config.toml
n_layer = 8
d_model = 256
n_experts = 64
experts_per_token = 2
d_expert = 96
d_shared_expert = 128
activation = "swiglu"
moe_layers = [0, 2, 4, 6]
router_score = "softmax"
normalize_top_k = true
routed_scale = 1.41
balance_loss = 0.000791
balance_bias = true
router_cosine_scale = 20.0
shared_expert_gate = true
init_std_router = 0.00724
lr_router = 0.000687
n_head = 8
n_kv_head = 1
head_dim = 32
vocab_size = 32000
norm = "rmsnorm"
norm_place = "pre"
norm_eps = 1e-05
positions = "rope"
rope_base = 71600.0
rope_fraction = 1.0
qk_norm = false
attn_scale = 0.177
tie_embeddings = true
parallel_block = false
init = "normal"
init_std_qkv = 0.0425
init_std_o = 0.0425
init_std_up = 0.0425
init_std_down = 0.0347
optimizer = "adam_atan2"
lr = 0.00092
beta1 = 0.9
beta2 = 0.98
weight_decay = 0.14
lr_head = 0.0102
grad_clip = 2.0
warmup_steps = 286
schedule = "wsd"
decay_fraction = 0.347
decay_shape = "cos"
final_lr_fraction = 0.0
batch_tokens = 32768
seq_len = 512
doc_mask = true
train_tokens = 261500000
steps = 7981
dataset = "wikipedia_en"
Below are experts of layer 2 (counted from 0) of a mixture-of-experts language model. Rows are named router (the router's row for the expert), gate (a neuron's input weights, with its number), up (a neuron's input weights, with its number) and show model dimensions 0-255. Each number is 128 + 32 x the weight over its row's rms, rounded and kept within 0 to 255.
Before each expert's rows: a language model's description of what the expert responds to; "mostly gets" lists some tokens that are sent to it at least half of the time. This comes from a sample of Wikipedia text that the model never trained on.

# expert 3
What it handles: Colons after labels in infoboxes and lists, such as "Subfamily:" or "Full case name:", and month names in dates, such as May 7, 1923.
mostly gets: ":", " September", " February", " August", " November", " March"
router [117 110 122 158 173 168 112 103 118 133 143  93 167 158 153 161 176 125  69 165 151 112 104 145 110 155 173 163 156  98 132 130 109  84  37 110  95 140 140  68 114 103 138 122  51  91 148 146  87 181 153 141 104 130 171 126 118  66 197 217 147 103 144 183 114 116 108 127 136  63 160 131 104  93 162 126  38 172 125 144 124  94 116  93 136 142 110 217 159 113 158 147 150 139 151 182 138 139 135 131 115 126 160 128 118 148 127  98  97 147 103 119 149 102 100 123 152 157 110 124 122 144 136 187 161 135 118 139 111 156 131 150  76 153 144 141  78 145 140  98  79 142 183  95 143  98  93 199 112 132  51  78   6 159 168 114 163 141  97 132  94 202 178 125 118 173 122 126  85  99 116 112 142 123 172 147 138 163 180 152  77 117 157 125 108  79 132  94 121  99 138  77 144 214 141 115 115 132 102 129 165 134 120 155 119 133 105  97 100  70 114  97 100 109 131 151 123  98 130 142 163 122 166 139 101 137 142 135 150 131 162 142 115 140 137 137 143 143 181 132  85 148  83 145 155 137 101 131 133 186 146  66 102 107 103 165]
gate0 [120  86 133 109  88 125 116 125 121 112  87  95 102 141 101  71 135 158 148 142 141 146 170 185 144 120 129 142 121 141 108  78 132 154 163 136 157 166  61 183 177 119 119 170 128 137 175 102 109  80  83  69 133  65 150 203 131 197 150  84 123 147 134 136 156 158 115 136 101 151 120 143 120 126 123  82 149 186 166 186 124 124 106 135  92 121 119 127 143  63 138  90 121 173 117 122 105 109  96 129 161 127  98 159 175 154 123  94 138 107 155 195 140 132 137 106 171  73 134 139 123 129  74 133 190 104  76 138 100 125 120 158 124 116 112 157 124 113 125 116 151 145  71  86 126  73 105 123 118  56 156 142 138 170  69 112 198 113  93 121 147  68  97 125 176  95 143 167 224 152 185 122 184 194 145 178 125  87 139 141 160 141 151 190 158 105 167 169  93 123 149 117 201 153 153 123 107 158 148 114 134 109 134 159 152  87 161 122 109 199 155 117 120 136 144 143  99  97 137 147  97 151 131 176 145 121 187 111 139 129 113 137 155 152 137 127 185  72 142  87 100 148 123 189 176  94 133 140 112  47  92 116 166 163 134  94]
up0 [102 161 156 204  96 126 154 112 154 118 163 128 131 126 148  86  59  88 136 149 103 195  80 127  69  94 143 122 138  97 184 140  75 150 127 128  85 105 135 137 140  98  88  94 188 131  99 139 118 196 149 240 213 119 104 148 110 155 120 120 139 184 125  66 113 124 159 123 125 126 187  83 125 154 136  80 128 120 111 119 136 162 204 121 153  93 144 119 102 172  79 151 108  91 133 100 141 154 171 105 153 100 119 131 115  99 149 147 122 107 147 108 121 142 166 180 106 104 117 150 129 180  95 136 128 151  98 138 171 170 104 111 147 136 122 150 129 132 181 162 147 116 135  85 150 194 134 136 120 118 123 111 132 151 113 115  45  91 113 139  99 144 142 126 146 145  75 108 105 114 145 167 153  83 135 116 121 224 133 101 113 139  91 126 137 133  60 139 154 180 119 194  79  89 152 107 177 102 125 176 101 123 101 119 126 106 139  83 150 122 122 108 133 122 123 138 183 128 126 137 129 131 137  71 128 159 120 113  85 127 111  71  93 187  88 119 121 131 111  93 128 113 208  76  83  85 144 102 136 181 129 164 173 127  89 219]

# expert 30
What it handles: Spanish, French and Italian particles and articles in names and places: de, La, El, San, Le, du, as in Los Angeles, Georges de la Tour.
mostly gets: " de", " De", " San", " La", " El", " General"
router [146 154 108 125 152 136 140 173 140  88  84  84 146 172  94 165 189 124 103 136 123 161  80 111 101 125 217 198 143  96 110 138 137 152  76 141 168  87 119 135  99  96  76 145 155 123 120 155 115 129 148 107  76 113 160 141  96 110 131 136  79 161 103 103 110 152  83 184 159 122 111 111 113 101 132 104 167 111 177 131 110 122  91 155 117  99 145 186 204 180  88  98  99 156 104 218 132 174 152 156 117 128  53 167 174 173 164 142 125 139 111 139  76 150 161  75  97 160 142  30  89 142 109 120  96 117 143 155 135 122 131 154  72 122 110 123  85  88 178 103  98 135  91  97 111 195 102 155 116 148  68 137 154 183 133  86 155 152 151 153 115 143 161 157 130 145 125 102 144 133 107 117 165 166 112  96  98  94 153  91 137 132 110 133 116 172  82 133  75 216 137 114 124 102 156 131 116  84 124 187 128 119 157 116  81 160 127 133 151 151 103 121 121  80 167 121  66 113  70 121  91 152 109 143 118 173 153 128 102 114 145 123 107 151  98 138 107 141 175 150 182 157 125 119 215 118 119 135 153 100 109  62  97  99  92 104]
gate2 [116 164 165 154 136 115 131 150  16 149  47 164  84 120 122 142 137 138  90 131  93 140 140 144  92 151 153 139  88  68 165 133 147 120 149 105 141 125 173 132 129 166  90 201  98 142 176 146 119  89 118 195 149  89 110 148 101 138 123 166 100 108 144 126 135 158 127 127 132 115 131 129 179 115 117 150 123 158  91 110  99  72  92 113 139 114 201 157 168 110 158  98 205 113 146 130  92 159 176 113 149 150 166 169 142 129 113 146 144  88 140 156 137 105 149  85  69  78  96 168 138 164 150 140 186  59  68  72 158  93 109 171 187  95 134 136 180  91 102 174 128 171 119 171 134  96 123 121  80 125 120 112 175 116 144 105 156 113  88 198  64  86 105 130 150 138 135 136  69 170 161  71 140 112  94 111 137 102 148 124 105 164 115 200 163  88 130 143 126 142 173 200 118 156 137 103 101 145 105 131 177  88 106  75 124 144 210 147 138 132 104 133 170 111 145  67  87  86 110 115 116  82 175 147 122 136 150  88 150 162 144 187 140 146 151 126 145 107 186 152 125 125 134 161 109 121 146 115 120  98 119 124 111 160 163 112]
up2 [126 108 222 214  79 127  99 145 102 138  50 131 148 110 123 140 114 106 111 130  76 168 124 140  52 158 157 151  87 130  88  84 128 150 135  93 136 133 125 145 170  87 130 119 116 135 140 106 131 138 115 167 127 106 139 134  92 103 113 114 121 154 118 122 175 101  99 173 108 154 154 137 149  84 111 209 100 102 108 120 172 109 168 121 112 118 172 153 178 126 125 116 150 155 124 119  90 165 125 147 102 121 143 131  85  99 153 141 146 134 145  74 138 130 107 141 121 169 133 146  66 147 134 203 160 188  81  84 150 117  83 121 141 108 168 208 168 117 133 146 128 127 120 169  96 129 114 162 137 183 124  57 105 114  73  82 106 131  97 171 109 131 118 187 113  73 120 172  94  86 171  92 127  80  92  94  99 121 198 142 139 154 112 122 137  98 143 153 101  93 159 145  89 110  70 107 123 152 100  61 160 118 126  87 146 109 137 125 194 122 159 180 175  55  86 103 114 116  84 109 119  69 150 137 116 169 167 183 142 103 179 151 118 148  86 109 124 118 130  96 129 147 190  46 160 114 147  49 128 163 141 137 139 127 139 127]

# expert 59
What it handles: Line breaks after sentence-final periods or quotes, isolated table pipes, infobox labels like Born and Location, and some the.
mostly gets: " Born", "Location", "\")."
router [142  29 140 152 148 151 163 157 100 114 142 100 130  98 130 126 124 129 161 138 164  82 109 146 145 117  67 127 134 149  76 109 113 138 114 130 168 121 133 112 142 130 161  74 130  95 155 133 132 114 103 133 121 118 154 129 119 118 146 110  50 135 158 172 100  97 146 165 133 170 137 121  82 187  76  94 146  59 139  94 144 163 165 118 222 129 132 153  99 138  82 142 109 138  58 137 115 129  95 114  59 126 165 127  95 165 135 146 166 135 209 133 118 139 113 152 129  91  67 143 105 116 143 146 145 146 135 154 154 136 129 166 135  54 129 133 159  32 132 125 161 132 147 109 106 124 166 112 132 163 155 122 130 117 168 139  80  86 155 126 112 127 112 175 167 103 169  78 161 185 130 124 106 109  71 107 134 170 125 109 101 168  99 135 123 165 142 160 130 102 129 110 111  96 183 105 191 132 140 117  82 165 100  55  34 205 178 160 138 116 123  82 134 147 138 146 152 123  70 128 192 127 140 100  96 134  95 127 147 217 142 174 126  87  64 127 197  93 148 132 116 137 180 146 140 123 164 170 128 125 166 120  99 174 140 120]
gate1 [101 118  95 123 119 127 116 123 170  29 125 140 129  98 122 102 131  85 132 141 103 133  82 123 107 160 160 108  88 149 155 157 142 113 145 132 111 139 106 185 107 141  15 162 120 134 115 109 123 135 118  57 154 149 149 182 103 161 103 163 137 167 119 180  77 191 131 127 111 132 166 141 174  96  60  95 107 102 143 149 136  84 140 152 166 169 124 107 156 146 128 116  81 141 151  80 145 150 139 176 145 104 134 127  89 118  92 202  85 138  67 146 143 130  99 145 111 188 119 138 109 196 118 132 142 139  80  84 103 119 133  87 100 143 111 111 169 164  70 107 157 110  98 159 175 183 163 153 115 129 174 180 118 137 205 124  70 153 152  90 116 125 101 127 144 193 107 209 151  91 154 143 142 143 149 142 158 133 119 104 148 135 146 150  99 120 125 143 160 111 146 117 156 157 101  83  91 213 140 117 126 107 181 149 137 105 123 125 124 121 120 146 110 195 148 143 101 142 129 127  84 151 154 141 161  71 197 186  95 102  85  78 128 132 143 133 155 167 165  79 162 154 151 104 118 142 118 114  85 184 101 127  83 167 160 205]
up1 [178 107  97 158 147 124  90 118 123 156 116 122 123 129  76  90 142 120  91 150 113 158 133 124 173 137 169 160 168 128 125 146 144 172 125 139  80 101 196 173 137 115 172 112 169 123 106  67 156  91 143 111  79 130  72 138 153 138  87 160 170 218 124  82  88 155 124 102 163  80 112  80 131  93 144 123  76 138 144 173 133 164 154 141 120 101 142 173 101 159 145  79  80 138 123 180  85 198 116  90 135 144 145 134 163 117 125 151 151 120 122 141 104 142 145 126 125 124 121 112 131 123 143 161 190 167 106 130 111 153 156 110 121 138 199  93  94 131 134 221 120 170  76 100  97  99  87 177 149  81 179  76 181 142 107  88 196 183 115 112  73  84 121 137  88  79 116 160 181 107  91 163 114  93 120 168 106 164 117 135 130 145 102 121 100 128 141 157  52 175  87 138 117 166 160 126 105 136 121 122 160 140  21 105 159 138 120 113 142  50 139 113  67 123 103  88 166 124 122 144 109 142 172  89 155 146 105 108 198 134 125 120 130 104  98 128 143 126 164 139 119 125  93 151 140  91 148  89 146 114 181 110 154 173 172  91]

# expert 6
What it handles: War, World, West, East, Air, Army, Cup in proper names, as in First World War, Thirty Years' War, Air Force.
mostly gets: " War", " World", " West", " East", " Air", " world"
router [119 113 135 148  67 146 116 106 144  81 137 162 151 171 134 129  55 150 131  89 127 199 101 133  88 140 101 159  98 146 162  83 132 175 116 100  80 143 127 120 159 124 119 142  76 160 134 132 135 171 162 118 166 127 129 106 138 154 148  60 125 166 112 178 128  89  77 184 132 141 117 120 131 157 123  89 215  99 194 136 136 119 159 141 125 109 136  98 129 166 160 117  79 152 116 153 111 141 122 129 122 109 174 142 157  99 150 105 134 152 129  72  77  96 123 170 133 123 142  67 111  96 120 153 154 146 138  88 147 120 144 130 135 127 197 137  22 107 115 142 114 153 139 125 139 179 125 117 126 112 121 137  71 131 139  82 107 161  57 142 150 168 189 181 142 102 152 172  81 175  93 147 127 102 104 104 133 137 255  84 131  94 104 147 137  50 116 149 122 161 151  81 130 180 127 151 106 109 193  92 118 164 103 133 169 164 117  74 113 174 123  99 118 121  70 111 141 167  74 142 129 154  89 151  82 106  93 139  86 111 185 109 147 135  95 124 150  86  82 141 149 137 143 149 165 117 111 105 155 181 123 198 162 118 136 127]
gate3 [138 118 152 185  93 144 152 109 120  98 101 105 139 164 136  92 167 175  88 166 166  76 164 146 162 111  34 139 109  87 170 120  72 155 203  98 148 140 159 131 150 127  74 101 117 150 151 145 126 182 111 124 133 121 106 160  83 130  84 162 120 155 148  73 146 157 135 214 178  96 168  95 199 138  60 111 144  81  91 169 140 112 149 174 144  95  93 145 122 102 114 117 132 133  87 114 113 152  86 102 120 108  76  91 125  97 113  89 172 118 177 145 146 148 142  97 133 115 171 150  92 162 141 127 197 111 139 155 165 112 210  77 155  98 147 121 118 137 153 171 123 163 129 148 156  98 123 113 132 116 128 140 153 153 173 101 142  85 106 140  88 121 132 173 163 138 156 148 130 176 130  95 133  85 115 167 158 126  98 119 174 139 175  88 112 134 125 102  89 104  96 165  91 101 105 101 164 166 118  72 177 157 128  95 161 146 136 109  94 176 155 141 150 135 181  84 170  87 150 185  85  60 119 139 126 139 103 129 134  75 183 183 149 142  98 115 123 157 128 117 110 161 108  45 134  94 189 124 102 148  94 158 161 129 178 142]
up3 [ 89  60 138  96 142 137 111  81 172 131 149 175  93 102  89 120 157 117 155  78 165 169 101 142 113 105 105  56 173 196 152 120 120 143  79 118  99 112 112 149 127 100 131 113 163 136 138 170  82  84 141  93 158 118 166 118 158 164 121 118 138 114 126 141 134 165 134  83 147 168 161 148 136 115  98 151 125 143 134 113 127 123 130 113 112 113  63  40  84 145 133  70 132 145 154 143  93  75 112 139 131 169 120 171 104  74  64  97  99 101 141 114 155  98  76 166 116 168 155 151 162 164  79  88  59 183 130 149 135 138 101  64  80 158 140 144 175 134 129 116 154 114 132 130 146 105 145 221 174 125 152 140  77 104 141 150  97 146 109 184 130  73 130  95 133 113 137 126 115 151 164 168  92 154 129 105 151 167 127 116 126 117 121 112 170 143 150 121 127 115 105 106 119 113 162 200 135  91 104 163 114 140  60 158 148 154 119 150 160 102 166 121 114 146 141 171 101 116  97 132 105 174 157  84 135  69 170 155 133 164 135  25  84 165 108 163 158 107 116  52 107 142 142 166 164  83 109 130 162 107  77 119  80 108  59  66]

# expert 13
What it handles: Common English first names and surnames in lists, sports reports and credits, such as James, Smith, Robbie, Bowen, Washington.
mostly gets: " James", " Smith", " Washington", " Brown", " Jones", " Boston"
router [111 125 128 116 132 181 179 181 138  98 188 114 190 101 104 128  76 156 106 145 124 134 142 174 123 156 173 124 127  91 103 145 158 202  77 141 124 114 119 140 134 106 112 116  91 158 127 142 119 185 106 155  82 123 169  98 152 202 134  96 153 158 120 132 129  93  76 106 176 118 115 123 115 124 110 103 127 155 159 102 198  91 151 140 148 162  95 121 160 105 148  96  69 120 114 138 114 134 149 148 123 100 107 167 144 120 170  93 120 128  91 196 130 113 154  70 248 117 145 130  95  99 125 149 135 109 105  93  96 118 136 143  35 108 146 131 132 111 192 152 161 140  75 124 145 164  21 102 136 184  94 137  30 121 148 140 134 139 111 159 141 143 135 128 121 155 117 161 154 169  85  91 156 124 119 140 122 108 118  83 163  64 123 103 112 170  88 106 157 147 131  52 164 130 114 137 140 166 198 204 108 123  93 108 154 185  98 128 156 164 144 140 133 130 128 157 137 139  65 233 134 164 116 144 141 145 114 140 153 134  60 138 139 145 117 154 103  78 126 121 131 146  86 144 135  82 106 135 116 150 115 151 117 100 120 129]
gate9 [ 82 111 106 104 142 129 156 141 110 122 124 171 118 118 130 155 217 119 158 144  72 148 163 109 201 140  93 166  86 113 137 161 116  96 119 148 149 157 113 121  96 129 121 143 122  94 174  89  77  33 123 105 129 160 113 125 177 115 103 165 183 147 187 110 164  95 139 118  31  67 125 167 140  82 142  83 140 147 175 138 135  87 121 131 113 144 122 164 166  92 127 108  55 154 149 102  76 119 133 121 120 183 179 106  79 134  96 156 102 147 113 164  99 105 145  94 138 119 180 166 140 154 165 145 166 119  83 140 105 136 153 127  93 116  92 119 139 135 151 124 152 150 129 121 162  87 122 121 154 153 124 111 118 142 176 191 152 187 127 140  50 126 123 123 128 145 157 173 104 111  95 148 148 145 145 108  90 119 132 178 167 112 131 164 130 138 129 135 101  27 119 148  84 158 101 191 123 169 126 141 170 174 143 112 152 104  93 162 119 165 149 130 155 129 201  87 130 110  67 122  93 128 121 150 124  76 111 147 105  89 164 171  89 171 129 136 138 140  80 105 155 181 123 112  70 145  98 185 140 103  50 115 103 153 185 183]
up9 [164 154 113  91 120 129  92 201  98 132 117 135 158 125 127 208 195 111 102 168  77  97 111  83 181 156 183 157  98 158  81 170 130  79 153 148 208 162 103 138 105 165 121 190  50  80 174  80 110  71 165  65  92 160  98  64 112 119 163 184 196 102 202 102 115  94 123 191 133 104 147 126 135 103 154 125 190 132 141 122 117 107 115 172 139 114  76 167 166 127 146 137 109 164 121 152 149 128 101 116 147 149 116 139 124 142 125 179 156 136 108 140 133  71 144 104 109 144 140 139  85 158 145 114 159 107 142 143  70 185 119 143 117 148 108 133 112 108 137 129  48 107 138 113 141 114 138 121 143 179  74  93 113 163 142  91 136 162 130 104  88 159 130 112 157 133 170 140  73  94 110  80 106 141 122 109  84  90  92 193 131 102 147 115  96 159 140 108  97 108 125 144  80 102  94 120 158 120  71 164 149 131 168 112 137 114 147 174 125 215 126 137 110 159 170 111 134 120 155 135  85 120 149 119 106  94 120 145 171 110 134 177 125 141 128 139  78 156 110 193 146 146  64 137 131 165 145 169  99 132 118 107  74 135 169 103]

# expert 25
What it handles: Final periods and closing punctuation ending sentences, often before a line break or section heading, including year-final tokens like 2021.
mostly gets: ").", "\".", ".\"", " 2021.", " 2017.", "."
router [116 140 123 141 119  67  97 135 151 130 157  67 143 156 134 131 114  85 125 158 110 144 109 137 153 103 169  58 130 132 124 130  88 175 162 160 141 126 107 148 110 186 152 104 221 123 196 127  78 201 211 157  98 144 148  83 162  76 155  88 105 121 137 109 153  86 171 117  76 134 116  85  85 108  94 164  89 170 147 135 135  95 119 128 123  77 153 137 167 134 127 112 194 155 143 144 126 172  87  91 115 138 168 164 134  99 131 123 152 106 155 162 111  99 141 188 158  89  88 182 118  84 141  88 139 124 129 125  97 156 134 121 124 160 105 145 146 129 211 147  97 113 155  96 137  66  86  72 109 130 152 100 152 112 153 136 136 124  61  86 116  78  72 134 144 107 163 154 130 152 134 145 103 144 164 140  94  87 149  63  76 159  71 112 146 138 106 134 148 116 119  95 152 119 131 127 177 166  49 123 115 160 116 109 114 143 142 189  64 124 139 117 168 180 120 138 169 121  98 139 175 168 151 191 143 131 115  93 148  92 151 109 142 147 135 105 118 129 119 117  83  59 165 151 134 119 139 127  21 127 129 143 199 118 117 140]
gate2 [144  48 139 130 125 125 113 137 131 162 134 148  90  70 133  95 197 143 140 154 133  80 108 178 153 204 129 142 156 139 128 106 148 132 111 192 160 185 163 109 184  81 146  63 143 106 109 106 119 111 143 147 135 173 149 132 146 113  96 142 150 135  93  59 148 157 135  53  85  81  78 131 135 120 114 153 101 131 140  77 149 114 134 152 133 143 161 163 177 150 146 119 101 139 146 111 142 159 118 171 191 124  87 107 114  79  91 145 131 189 137 147 164 147 170 122 150 111 195  81 195 156 137 141 173  80 130 138 113 132 106  58  97 120 163 120 130 174 132 201 110 106 127 130  95 136 103 128 150 154 151 153 115 131  94 118 133  90 135 135  94 154 139 136 146 112 162 118 156 127  60 178 125 108 123 133 105 140 183 140 153  99 109 111  95 131  87  99 228 110 154 110 130  97 129 201  71 173 128  76 116 191 105 131 165 167  90 111 115 171 113  77 147 159  73 130 117 150  79 103 116 139 182 145 102 112  61 150  92 148 140 184 152  63  61 106 130 134 124 138 116 147 142 184 116 144 127  90 139 105 133  71 137 128 186 125]
up2 [134 168 143 169 123 184 118 117  70 150 137 154 149 122 106  84 185 170 153 121 145 186  98 171 132 135 155 167 118  86 142 131 154 154 118 190 143 144  84 130 205 124  86 172 151 147 128 109 115 124 131 141 117 131 117 109 140 103 121 156 167  84  86  62 127 135  89 119  94 176  95 143 131 106 255 130 114 148 139 126 160  92 106 138  97 137 136 133 140 137 144  85 104  93 168 124 132 129  92  87 160 147  90 196 133 158 119 156 126  73  95 131 143  93 107  74 145  98 100 102 125 165 111  95 131 143 146  55 110  96 156 118 186 169 178  86 107 175 139 137 132  61 157 119 111 139 177 174 126 118  95 100  95  98  94 137 160 164 139 147  99 176 104 100  64 156 176 161 134 122 134  95 139  34 156 137 125 140 149 146 154  80 125 137 146  40 103 127 142 127 138 133 144  98 109 147  89  76 139  81 131 125  97 146 146 158 101  78 108 152  86 180 154 111 121  61 146 110 112 192  91 133 131 131 147 149  87 146 169 205 113 145 161  68  97  88  78 150 162 149 165 151 101 125  93 126 195 111 124 120 153 113 134 109 157 114]

# expert 14
What it handles: Periods after single capital initials and capital letters starting abbreviations or names, as in J. H., U.S., P. flavomaculata, D. Gentile.
mostly gets: " U", " B", " S", " F", " D", " P"
router [117 174 128  59 111 162 119 104 145 135 179 144 189 167 141 145 157 123 117  84 135 110 154 144 180 107 125 154 128 166 106 165 145 126 148 155 134 162 138  92 158 163 131 115 164 154  76 103 105 114 206 160 134 156 122 104  99 133 111 106  70 123  87 171 116  82 105 145 148  92 124 143 136  94 110 173 158 141 126 126 124  29 107 152 149 103  83 148 195 124 136 111 150 160 178 113 122 100 122 153 144 146 183 102 128  78 119 128 100 141 106 121 151  47 111 139  38 159 117 117 137 146 208 152  95 169 146 118 158 158 127 137 145 108 136 141 117 131 197 107 134 158 129  72 121 168  66  99 144 154  98  70  63 104  91 105 121 150 118 105 120 135 125 124 142 151 163 161  83 162 148 117 128 170 179 139 110  93 139  87 152 130  99 131 123 143 125 115 134 136  90  44 123 114 115  95 176 151  78 144 148 143 168 132 123 142 102 103  52 105 116 148 149 175 146 112 117 143  83  92 187 153 152 135 164 149 120 148 104 116 229  94 135 150 108 104 124 115 126 166 154 101 168 132 129 120 131 108   0 118  58 130 118 107  97  97]
gate1 [140 108 128 181 100 152 113 130  97 162 164  96 103 167 133  97 105 157 130  69 127 166 139  67 151 107 146 114 144 142 111 176 135 141  84 192 160  75 110 128 216 169  40 133 123 205 148 118 107 176 119 140 155 112 177 127 147 136 131 110 117 147  90 171 189 125 193  88 117  63 120 122 187  89 145  97 118 170 117 115 171 106 149 176 138 123 107 126 138  83 138  63 147 156 107  97 106 180 116  86 117 137 132 145 125  87 100 100  92 111 160 168  91 131 164 100 151 147 103 144 123 118 172 131 148 133 134 180 137 202 156 129 181 165 154 116 116  57 122 168  97  89 173 116  89 156 134 195 158 146 131 187  73 166 149 141 107 115 160  87 147 133  67 140 162 135 156 132 143 151 143 120 127  98 142 163 128 124  73 128 177 183  93 120 168  95 148 144 123 123 147 106 135 101 124 153  90  95 133  98  50 130 153 165 129 116 103 129  56 130 174  74 108 159 130 124 166 146 104 124 164 129 116  95  85 133  93  85 114  88 105 175  99 105  65 120 149  56  68 130 167  98 158 140 158 135 118 135 136 115 178 140  96 137 151 151]
up1 [113 147  88 175 142 190  86 124 120 112 153  70 100 202 172 135 102 138 153  87 142 128 180  93 149 161 125 103 117 190 119 152 180 111  71 117 151 133 125  92 174 189 118 145 114 126 113 111 139 119 154 135 111 146 168 110  98 134 112 129  74 148 141 135 171 127 168 121 163  84 143 159 183  98 136 156 106 125 138 106 144 128 150 126 173 129 122 111 192 138 154 127 119  78 125 207 159 130 141 141 100 129 151 137 114  88 147  74 142 198 110 139  54  93 130  55 162 182 110 111 133  54 171 118  79 125 138 156 108 167 142 110 155 129 146 109  98 104 149 117 112 123 145 105 111 172 182 141 168 166  88 133  83 189 107  90 138 165 144  85 178 141  86 146 130 113 155 126 144 122 131 126 112 108 142 116 113 140 126  99 120  90 114  95  98  85 123 131 106 113 152 120 145 111 123 122 104 112 147  80  87 141 171 141  71 123 100  92  45  93 113  97 142 178  96 174 207 175 115 128 155 146  74 112 112 118  94 141 125 100 135 136 109  84 104  71  79 124 137 160 212 107 128  85 140 198 143 118 127 138 199 111  53 114 166  44]

# expert 9
What it handles: Closing words of place and club names, such as United (States, Rye United), Street, Park, City, County, Valley, often after York, Los or San.
mostly gets: " United", " Park", " Street", " Town", " Bay", " Angeles"
router [ 96 145 139  98 112 128 137 108 140 140 101 105 113 107 126 127  71 165 148 100 158 160  79 104 110 127 114 103 121  96 105 107 168 133  40 107 110 105 102 121 173 156 161 155 114 119 148 144 100 147  25 120  90  98 167 126 146  91 123 141  94 206  61 152 121  79 139 115 123 150  89 111  89 111 160  88 142 121 117 127 149 214 105 184  85 135 160 160 155  76 118 124 113 166 103  95 116 140  94 155  67  99 136 116 153 108 133  41 118 154 139 153 156 146  64 165 100 123 108 130  99  65 129 119 153 128  86 105 144 129 103 153 114 142 175 107 161 108 165 149 187 108  85 115 132 146  75 169 105 149 132 153 119  99 169 173 143  80  76 120 131 111 110 154 165 104  90 114 112 106  89 116 159 128 121 135 167 108 114  79  99 139 141 133 228 124 117 128  81 117 122 109 153 146 150  92 135 126 171 164 149  95  98 132 140 145  60 120 120 153 130 103 111 131  96 107 138 199 197 135  65 140  74 139 145 140  89 112 146  92  64 126 162 138 113 139 170  72 129 139  98 101 170 158 155 152 111 118 117 156 136  84 203  40 123 190]
gate0 [130 114 161 125 139 118 116 184 114 111 132 133 135 132  94 140 103 112  61 131 124 156  99  99 117  88 145 104 127 115 119 133 134 134 133  95 171  98 160 178 139 119 100 181 139 181 157 109 129 114 114 114 154 103 118 110 103 133 161 114 172 105 137 121  88 126 143 160  26 142 121 122 139 138 186  97 215 138 177  96 129  95 191  99 124 105 169  60 166 117 170 103 118 135 138 126 175  86  89 153 219 140 158 104 160 114  83  98 134 112  85 110 157 107  70 121 133 125 188 143 187 182  95 135 138 170  96  99 126 145  88  97 178 118 125 213 153 151 123 148  99 155 130 132 155 117 117 142 150 106 130 143  84 171 176 143 114  66 118 167 121  65 134 103 161  83 122 117 159 156 133 161 179 171 208 135  81 109 153 151 124 183 153 192 119  94  95 135 152 139  74  95  69 118 101 143 152 107 112 115 167  85 139 105 153 139 101 163 124 178 121 144 158 132 133 100 143 168 152  93  76 111  87  94 104 112 164 156 147 109 159  87 136 143  94  99 179 117 126 113  84 168 161 118 128  60 207 118 153 102 100 145  86 177  72 144]
up0 [ 95 166 183 147 150 149 162 103 121 122 141 102 127 151 121 165 131 158 161  89 147 113 101  94 109  93 171 148 185 136 135 150  71 129 147  87 108 171 162 216 159  81 106 133 143 103 146 161 139  89 140 134 141 133 159  86 115 102 139 111 161 152 111 149  98 141 141 149  70 105 114  98 139 165 116 166 126 150 205 132 134 118  96 114 106 156  97 119 118  84 168 152 148 140 155 135 154 109  78 159 135 132 178 101 132 155 160 100 156 159 132 139 152  92  55 201 102 131  71  96 178 149  83 100  53 177 112 108 162 124 126 137 124 109 137 129  99 225 116 108 147  91 100 152 124 150 125  59 137 148 163 114 110  98 148 145  53 139 152 137 112  77 129 109 112 114 112 156 108 151  50 155 153  94 175 118 155 140 106  72 166  79 178 172 141 156  76  95 180 178 160 127 164 147 142 115 134 115 111  86  74 125 139  97  91 163  88 120 104  96  54 130 156 128  95 132 218 162 146  44 134 110 114 102 137 128 145 124  52 190 128 156 159 138 114 125 172 120 154 183 129 155 136 132 125 149 111  80 125 143  78  92 115 106 111 130]